From a checkpoint of a small mixture-of-experts model trained on Wikipedia.
Experts: 464 quick GELU neurons an expert, 1 pick a token, a sigmoid router.
Training: a variant of SOAP for the experts, 538M tokens, 4106 steps.
Below are experts of layer 2 (counted from 0) of a mixture-of-experts language model. Rows are named router (the router's row for the expert), up (a neuron's input weights, with its number) and show model dimensions 192-255. Each number is 500 + 40 x the weight over its row's rms, rounded and kept within 0 to 999. Numbers have three digits each.
Before each expert's rows: "comes after" lists some tokens at least twice as common just before its tokens as in all text. This comes from a sample of Wikipedia text that the model never trained on. Tokens count by the router's weight.

# expert 3
comes after: "2", ",", " ", " | .", " |  | C", "andidate | Votes |"
router:545570478480487511523478440449463522504465526494504477561521463454556553441490467488530524446508497486528508425518438496481527503467510562497513449516464578456469443492446449451584448575459431
up0:505491510537523488462560512513502527520540481416480483489494473535452477487418550547511506572486539536516461568449549440475460535510492460497524494554451516437501538438473488440506517528512461
up1:483492555475494498553539525485494531546500538538502545500500530503502560489488528573422516585529448516515558554476508543464477483542537471472471537410581489514562528581486517484504541463505523
up2:552486530464538492462521475536474518397490522493484472478494445481549463500443521573478473557482456485519491428511539560476459503508528541464532459570430435521503484589469477504520575533487434
up3:455593475449453538534503524542452493552533472386487527474470523527522456474563508501495481426488547449478513462453405534510480490521523501524560468530495521499467527408553419504445470469437508
up4:475584529543468450386512486481454551520521454493464487576475496507457513459510490537452571448425573430426514534483491481459448491514465538597461530539443545497501508492450560518468505492512494
up5:508544477524441491467467431495520513517509539513524566497472441511523521481483453417535540517537503498417430505487509527359493507559500492460481546482458459546491575515531480525586485514473525
up6:517525522494542514507468547469452539508586504493551444509549517476586545498491572497511419413545578543523472490587467408421588465492515513549510433455465501435549436497482545502539509515490509
up7:484459524511506538420473404460454461506527428501497468558468443467538551581515542541492498562540450488482537484525443526523499494466532549538399588495424501471513487483526539525453516549452434
up8:519467433476462543603489482494426571575551501466490530528470503488518497496548501497541438550526502504497457444513505596555564495506513531551456530466556537525483522477510506509490531479510491
up9:545510506531549510494443453421435501396523513606482466530504443477474586517413524518539488524490515520538494482482519440479523552456514478445581505450527519522436457567467486496473494541440561
up10:533509518487554534446483484428414507492481487481410531486504468465461467542493446457525512523451519550489609498511534483491539497503453578491569492475503532420503468496508462492505506543507467
up11:454471505449462525517505498498542554467509504444502468484539456472514563447516494548546457517481464478465527551573513568486488498486567429479479474527531539557394494565505481532506535558521496
up12:552594516453547539508470448434493554467425457495575505553550496516521493581508505474557440455536465489524516485544468518463512540580503527506477516464501463447494495465463485528488441517496515
up13:528542419457550518446503521496529495531461571543479525552506543521471513474502487517568525470441493399481464506541543592582502492402504483552522493551537534521482441537462536468487575453502527
up14:469501515543488482516488519517468428517493530446577414519519532494556463488525495536466541471504412505407466484504497492514511480460518491522435470519443507553528513522481484467432502484468454
up15:498519494479522481481470454476514545462465510510475546530542493495509420491548519433532469445469537505454482536452452515561460514522473416498536504482547535456545520493499576502563485502552586
up16:470466496568485509478566507502553523583475531472480529481507454492478585445558488552505497473465532535476581507480553561572541528497493467455472474512538543437546517480572551457474605545540514
up17:492582422529539498510454540435527592535558492453546458481499504476459483573499474497560484446483426569549523536426522519541459496474550519488546482541500497493477585469536507499562583532496511
up18:515459489511463493490485528457548522418502518508471458497441509503472584529534437518502472508514525487547531454518486507488500494533452515468454444472433516453429526534534531524525513507504533
up19:570498530530494522496476446515502554546482531456522479513508465465388575544439475495509462423475474485603449527491467531481519518579505487505462491528513503515463479524515533510542541483484464
up20:523550585570438533497452511464529478554511485485474553535513523465531531570534535486549454441412495541478491503583536517523487461553458560544521483490493502520464524493535492495554465513503494
up21:553524496428458563520486452497540431536494403507511401534502471487530502475452508568483448514449487519504523511487464483471468576524483533505433487516543505470495465440486561455508568525550577
up22:460512503500538463510509432489569484529557476489469502502482487502587475491525564472534496515534511441481462455505412474513497552509506456443492528528510501518562506509489535558550489466513479
up23:543471512507468514484473458584525499542451513422443539502464445492535548497434444459491557440492518472461540503515474557543500494486518531472493488538561436515553499489482465489473521407424504
up24:495529534499455591483509455503455487453530502487566467606532453456547498549453509511537488541522492512496480472568512506494501485523468531510496469553436508468514471473509488462530501546507480
up25:498482585532462521493513526582500483454567502489505498464492503554535501490564490479516436569676496480526486516521540506599545493524423471465496506391473650537606424538530562472430532518448471
up26:543523526502510429468512548552521495476538539554454488583497457467616491529412551512511512504496612574520502582502432427493464513500532496509506477558507493549497450484451532468532476498504484
up27:435518428524483486560488489507498516466672500534496493520482516485571485478491546541477459428519489523515466550511503466526517485498458443489522523535533504514602503509508505504463464479512558
up28:511544414522468490556500460538512496471497533506474474516489473507496528492564537487450527462545483494526443465505471583458596554465440469498535476566497502567492435463483530433537514511496432
up29:485564562383464534500527509540456564564491504477498454524567479451569492544477492486488477497537542499575558504446527515430555481496509500492485543575521518489469504456495489569592531488402515
up30:490427467505520474428473474478478535517461465444496500441417519488461473474529488501517559562436493459461503495529477480534532464488595474446449549473402492482520467493479530464492498563517448
up31:548525495467497557484557588434526529461519486448518463451531441489498484531504555539449398492485456498520500447579517477550487526491455510492487534492465581509381432471559479485482493477485518
up32:575507447533508527490465497504506490423441495470517559550547467497495472504482507528514417543521451456531448494477464512452507528524468506543472533522518457516537482456469509458505459586461575
up33:515459501569472497509504469462544508483496512606483488538550540493476473539465507553576508548544463482481535449464529524527528506557467482458514420487481501526504505519472548419514539456476389
up34:493469541506514507526497436501485538458548437435447521541487468462529517507482505522515525501500510502554484530542570506468462478464472485444532480529511500440555512480499582492495544483472539
up35:503529582472491548501495508478508529505505457553523501586490507477526461528450537502547526518415480513484471443512499443517496448474517511511557549476499496519576512500548497481493523546460450
up36:464625471476534458544449513507523464466487477488454526488494516515413460497558488509450550490557599538506559564459532501426485483454501499475423555546532514482523492517537464518512494568522523
up37:536514521496503498506560462510484509498467529455477493516476527504556526469562478446499537537517521558450493453516557512441521516544432533499510494512468495458515574519546477463444500488554544
up38:478553546532523539409497501442506487590501455502472496490548447506497525517541576498550453531452488450511554521479463501503477525440565510554477452500513545431507485484454492534541550486519451
up39:529462457475463508508482527457508486440444575574462538460521592511444514482528494553491572522473510527469460513448459471509470540445482459561419560489564500504455522451522486567469551439507525
up40:529502475508479526488498534435509480495459487515521466528479548455532547515483518502561563519525512455488535442465516454556527538471462559561468464495552477528496436516466444501550580516529572
up41:491460444481524420459500493470552543536488552542573482533504431507449459580451541513528516530524454484475497485508509486534469544468435486487489503538501472500467508477500518494480503503455477
up42:462547542471477503514498551483452488523526470557511536513519503519500504538582532510396511457467508525528554527490531471508507448543487494492502445438445523470484450522505469527411482511540526
up43:480556507439456521561544514554534478431470521449560509484443507519560467514539507509469562498565421450494519470495560554534411498498515497542528456574458473525487500490510556493550490527478485
up44:485556503500467424489500474478555459536561463532498538555476560503443489513499527465478506501525481532539435488416493515479528472544448468429477393491484455502414518547418478527547483449559522
up45:514576533473437531503447461497573484491485428509480493531478445446466549482467601568498464502493458499538483494508502479460499492508574539462523526473474512509507478453452473502530422521509484
up46:477572491494502486490452538539468526551529443503503503566447515489456536483440540468428482531537555471546481546524516501495466508534536442496516459477452444490453452460516520497622549466530495
up47:526414536496507487422453480481509446516599509592424484520504565510419508546526504525497452559497495463411532495487473534536539507533498498515494473545481498536499515479460514521534510468519506
up48:534395514453504494549464422485479557555547506536453489483541447464461481541499506427587473517386494527493471476468525430538538534506507559453479481529517451538544499456514525461529544494463539
up49:440459515435466506503482496442541581581480502484527507563486485476484476498441502465564500525533549573579514514452494543456499456524515465496463468496509506475461430416523543458445479493471457
up50:469523509513437544499461513531517468443420501545431494513449431492544446447476563510502485512478553472432507477488480527515514519451457433496526430536471510515521495459500531496486555497470548
up51:421501499438506571529554559482476469489479465523510511527578452487552471608474455498491492530506520573505534511499398504497553497564458514547482514475566599532543514528499502446410457596485402
up52:513524505500539552517493524450566476480478540504509545561490414468481528533551475441578443457516475521575438469510444519482518466537562511461521482434568487557495488488559487512496537485520482
up53:456528532440504472489434493511444484510586509494486485473529494490452531537499531502554533499453488528513490512529544475442505484468413489567529523489554503513472536555464424515501487434521503
up54:541460522522449592586469486493460520491509462517506486474517482458529485580469575485504618475501464512496562479578535479457453471513517480522424523511562469486569494519541466486497545509493528
up55:490508514546564483488522538534500526541472546523577559554533561504519523503472498482519536451476489536525485483538554537493506505506555526542524506536527498486531445539445509462553410506507516
up56:488486497455565416480477479444539499525503455517443506508559540520555556476551577504480458502526516505536525582523472473547519513456576526475414501502507517497518543439511517475466464492506509
up57:526469540525470448521442470502513447450494568502483490469534529475482485511514499526523477555438492478536500466539560520576531476522536545524538471492513497503477428525514455490536500504485512
up58:558473518498518507518614519572543406397561502505493559429493560510500476562555514479486604465460570490501519457540490539477483508547424551518549495561458499541481457493467471549491574512495480
up59:477496541493579482491438498514443483468524424582477501540523511478503519442425542560501516525447521451527557539510589434521534542547535451465474424556574531425501482577460456460546447560479579
up60:470489550488498567496397467494404522483456518479521505504523434453529489494420505532433526494452490522560482405447467437475540494480478565510519451546520567480555517484471470507524470514529489
up61:449529533459514491509455558523482560540516467422463511478439445495549479502477558537480497464422462563484460564454485520541591558483559491453503506503499524466433479482477468468531497511518562
up62:544494496444476452473529503487513521568475505487584515501504564496523585546458483501596449455513487493556443415508479449501474511576528514526513515425471485430485480529486463522444454498442517
up63:567537498513550501493574544525494529536475475535446500502530489465480432592514540438490398521523512464489501483488528521491478541545539501483461585573526517398550485490547501463508463469462540
up64:530510545542497527554464512516427491458486479482505472521441496492473521466594527467589515486455513487541476548480507527511595503490530462469563490544442444499488440515441514466434544449493548
up65:435467522484461482513491460477455457471478470491507451552527439458533477547455477534517368451546448517489519516501469530594442471488542460508499499490478518508421530507480500513544510529470445
up66:503549541531506536522409457495491577490581470500477512570527512499561549521423554542585496529509576470506510469546529495496495506486574517472488582504508509551522465568445476447547519527497499
up67:467485420515461551501531467500479446482496538558489499458488555494526486471498534457440557560432538465471409526515578567530464549511533553577485458484458545491461505510556549532471421508522483
up68:492450463543449535514536482475504552429552511503505442433475485478524504527513569516546528507527563480508491514496439540449498476492505459519479500516509585512437522430514526504519461499427538
up69:522535505412487474449521478475501467467443603572512468440552428524591471460463531532510509537483491509478455516503481455472537506443508464407505433475484514474517515574530427531450551504424551
up70:543558485515505558513540497480528541497503493495473449469504477447506456533412532536453563521565558519491530504458489549431496489481532482495488559501557535450539414508476506574488445460447433
up71:519463540438480545514514471476518461467508455527412499555586486466504580384490468551467543490536451479433520540519462494572501490491481545478442494461472562475536418522478448513485507480414419
up72:531535519403492556545547471486553512495495427478449494546525537495400465535544437502503495509523456474443467511457368499498459511451518471530524540549580557511527575461486521470445533503439472
up73:569451541560424507473466490515468456506449479488527509565554543444416539579487524500442470399495500497509501489459492395462557470564512521463540443555450456547449499626508524538510454522529496
up74:500549488564504567497566466500501515499415528592549511458498530494461490565457487549474457514534474495536485515457448444482588507545493471435517417516521426526518478499522485463364479452488505
up75:579522511495570570452432463452536551518561524429490494550526477486528504504460527543489483510523507486488511444510542437522441448471516446435532438478526523461448506530526497448465526474439437
up76:576554559588526467490484537500462536433502389497481479446508494516462516451557560510525515519537515495495518491501501554490434527506511486490495504531471535487486476503489492512529473525465515
up77:536432487466444424471457461484510479485518416561537471457438615486518493478445439529497511432486474563534550494537437487559562453520462493470493497464486552527506517549530481508604532494470441
up78:454504518593462477495557519458482468482584507554573457487455525483514505477496527498549590505526522506502494540488517490524524488448479541467517538478435538471544537454470445573483458574521537
up79:486485455536478450497500502449581462445499474478518419541472529506492546518420424446484529543561561498534525496533529447480515488470511510486509529486542439464537498594520522552567481502443492
up80:471482508437525474483463473455519466501547473494534518517598590489626507554462495491464539536492538532527517433485493560501479466546529482552531493524473505531437523472519498490505459551503483
up81:466532541554465581523534468503497548472471498575501402505512471469556527508495468512498546519503515512559512513484518477463537536406559523544493518454508513492476540478440503550487524431539450
up82:523478508488480490470475479488480521458502536547533499536585522448475478519391527517471528491523494497531527493512450479473541510517512455526520561464495485500537465535436520455462473536444547
up83:528514540439452523422414447572409435500498501484500454541546477457473498511442533528539471471484517466516506425486481493430578479465560499511541507501496463469498468452482535564532502462474522
up84:484455453436456531523508502472504464473471526437527449459537492549491471522497475454476440525492454543536443530566473507436537549515494461452508546457515469501519484529463533543513507519487470
up85:520542483466538516484451462497484552520489528465450484534486531475480441550517499555533565446493490498563484508466431552518442519525442495537521485490525633571509522547463516483561529437530496
up86:512506526555466464479433431457488522473525446477440463495496470469527490492407482545564549524521484493501560545466513529517497464485476517507545572521535466528497510458478489441534463592491458
up87:507511501532491542486476475456453451471436447436478593508481395489543518417481504531514512470529512511567513500466529515513463493465504510557604501483528489538553438524493494454554466550445517
up88:602443530560593485472519526551378547441474530428475489500483480502486514589487565501509507468484470460513546564490465453432533507538527505456420554523439506459510458535508501518500466412464467
up89:465509483463459553467508514446463512538500467462550528474470443481539504517539405482494516454563523479495481488483436543516435529476514523507484452555501474483576532473466426470549565493473509
up90:454471514542484497527500449465558489509488450546497511484501572506451562507576536558462473534454544491512526468529497517531488497489449521434522512513417450462532456470489554483459533515504495
up91:540443493445490550445550528538468541472564478539472510494511442506520510435451475442544565598546559518455524505451469489583497518405487560583524457499562537552522513561523463502474479453498512
up92:519488523556513521478492426447532512458489538480448479410461529461557527530504550413528467470506485490469497575426548523502510523453537487532540463513486586477582495546475506473493480530481463
up93:508547510451528464477400476492465539517495443495499484495496507458526545449480584471471553528571460481528504478437518544493500534516553471522501434483523504477523486509508487411540473521420543
up94:515513471520467588507445592495496491557503500445476464540490513493461562515520539530547411521515497530529456492536446527462466515530475557540563515509513531502508489469558504384434503486477514
up95:499547427489472489568476537467498462433442464552501538540572559509497489417504509584484569503524591482549514542522560464505553548475454522534478474552549474475501586507484457531486533521497452
up96:455520519447499527539482556474453520557505436488457521520536472504484484465593509508462485411494592530495512564501555489473468458531555467452600410500534472476475490487553491475460508477485597
up97:517514449572518500533490487505402547472512512511561480511526475527481482481536474517477462496508463526523462487509497597530451484425453489478591442536519493583531478393518515407504507486510513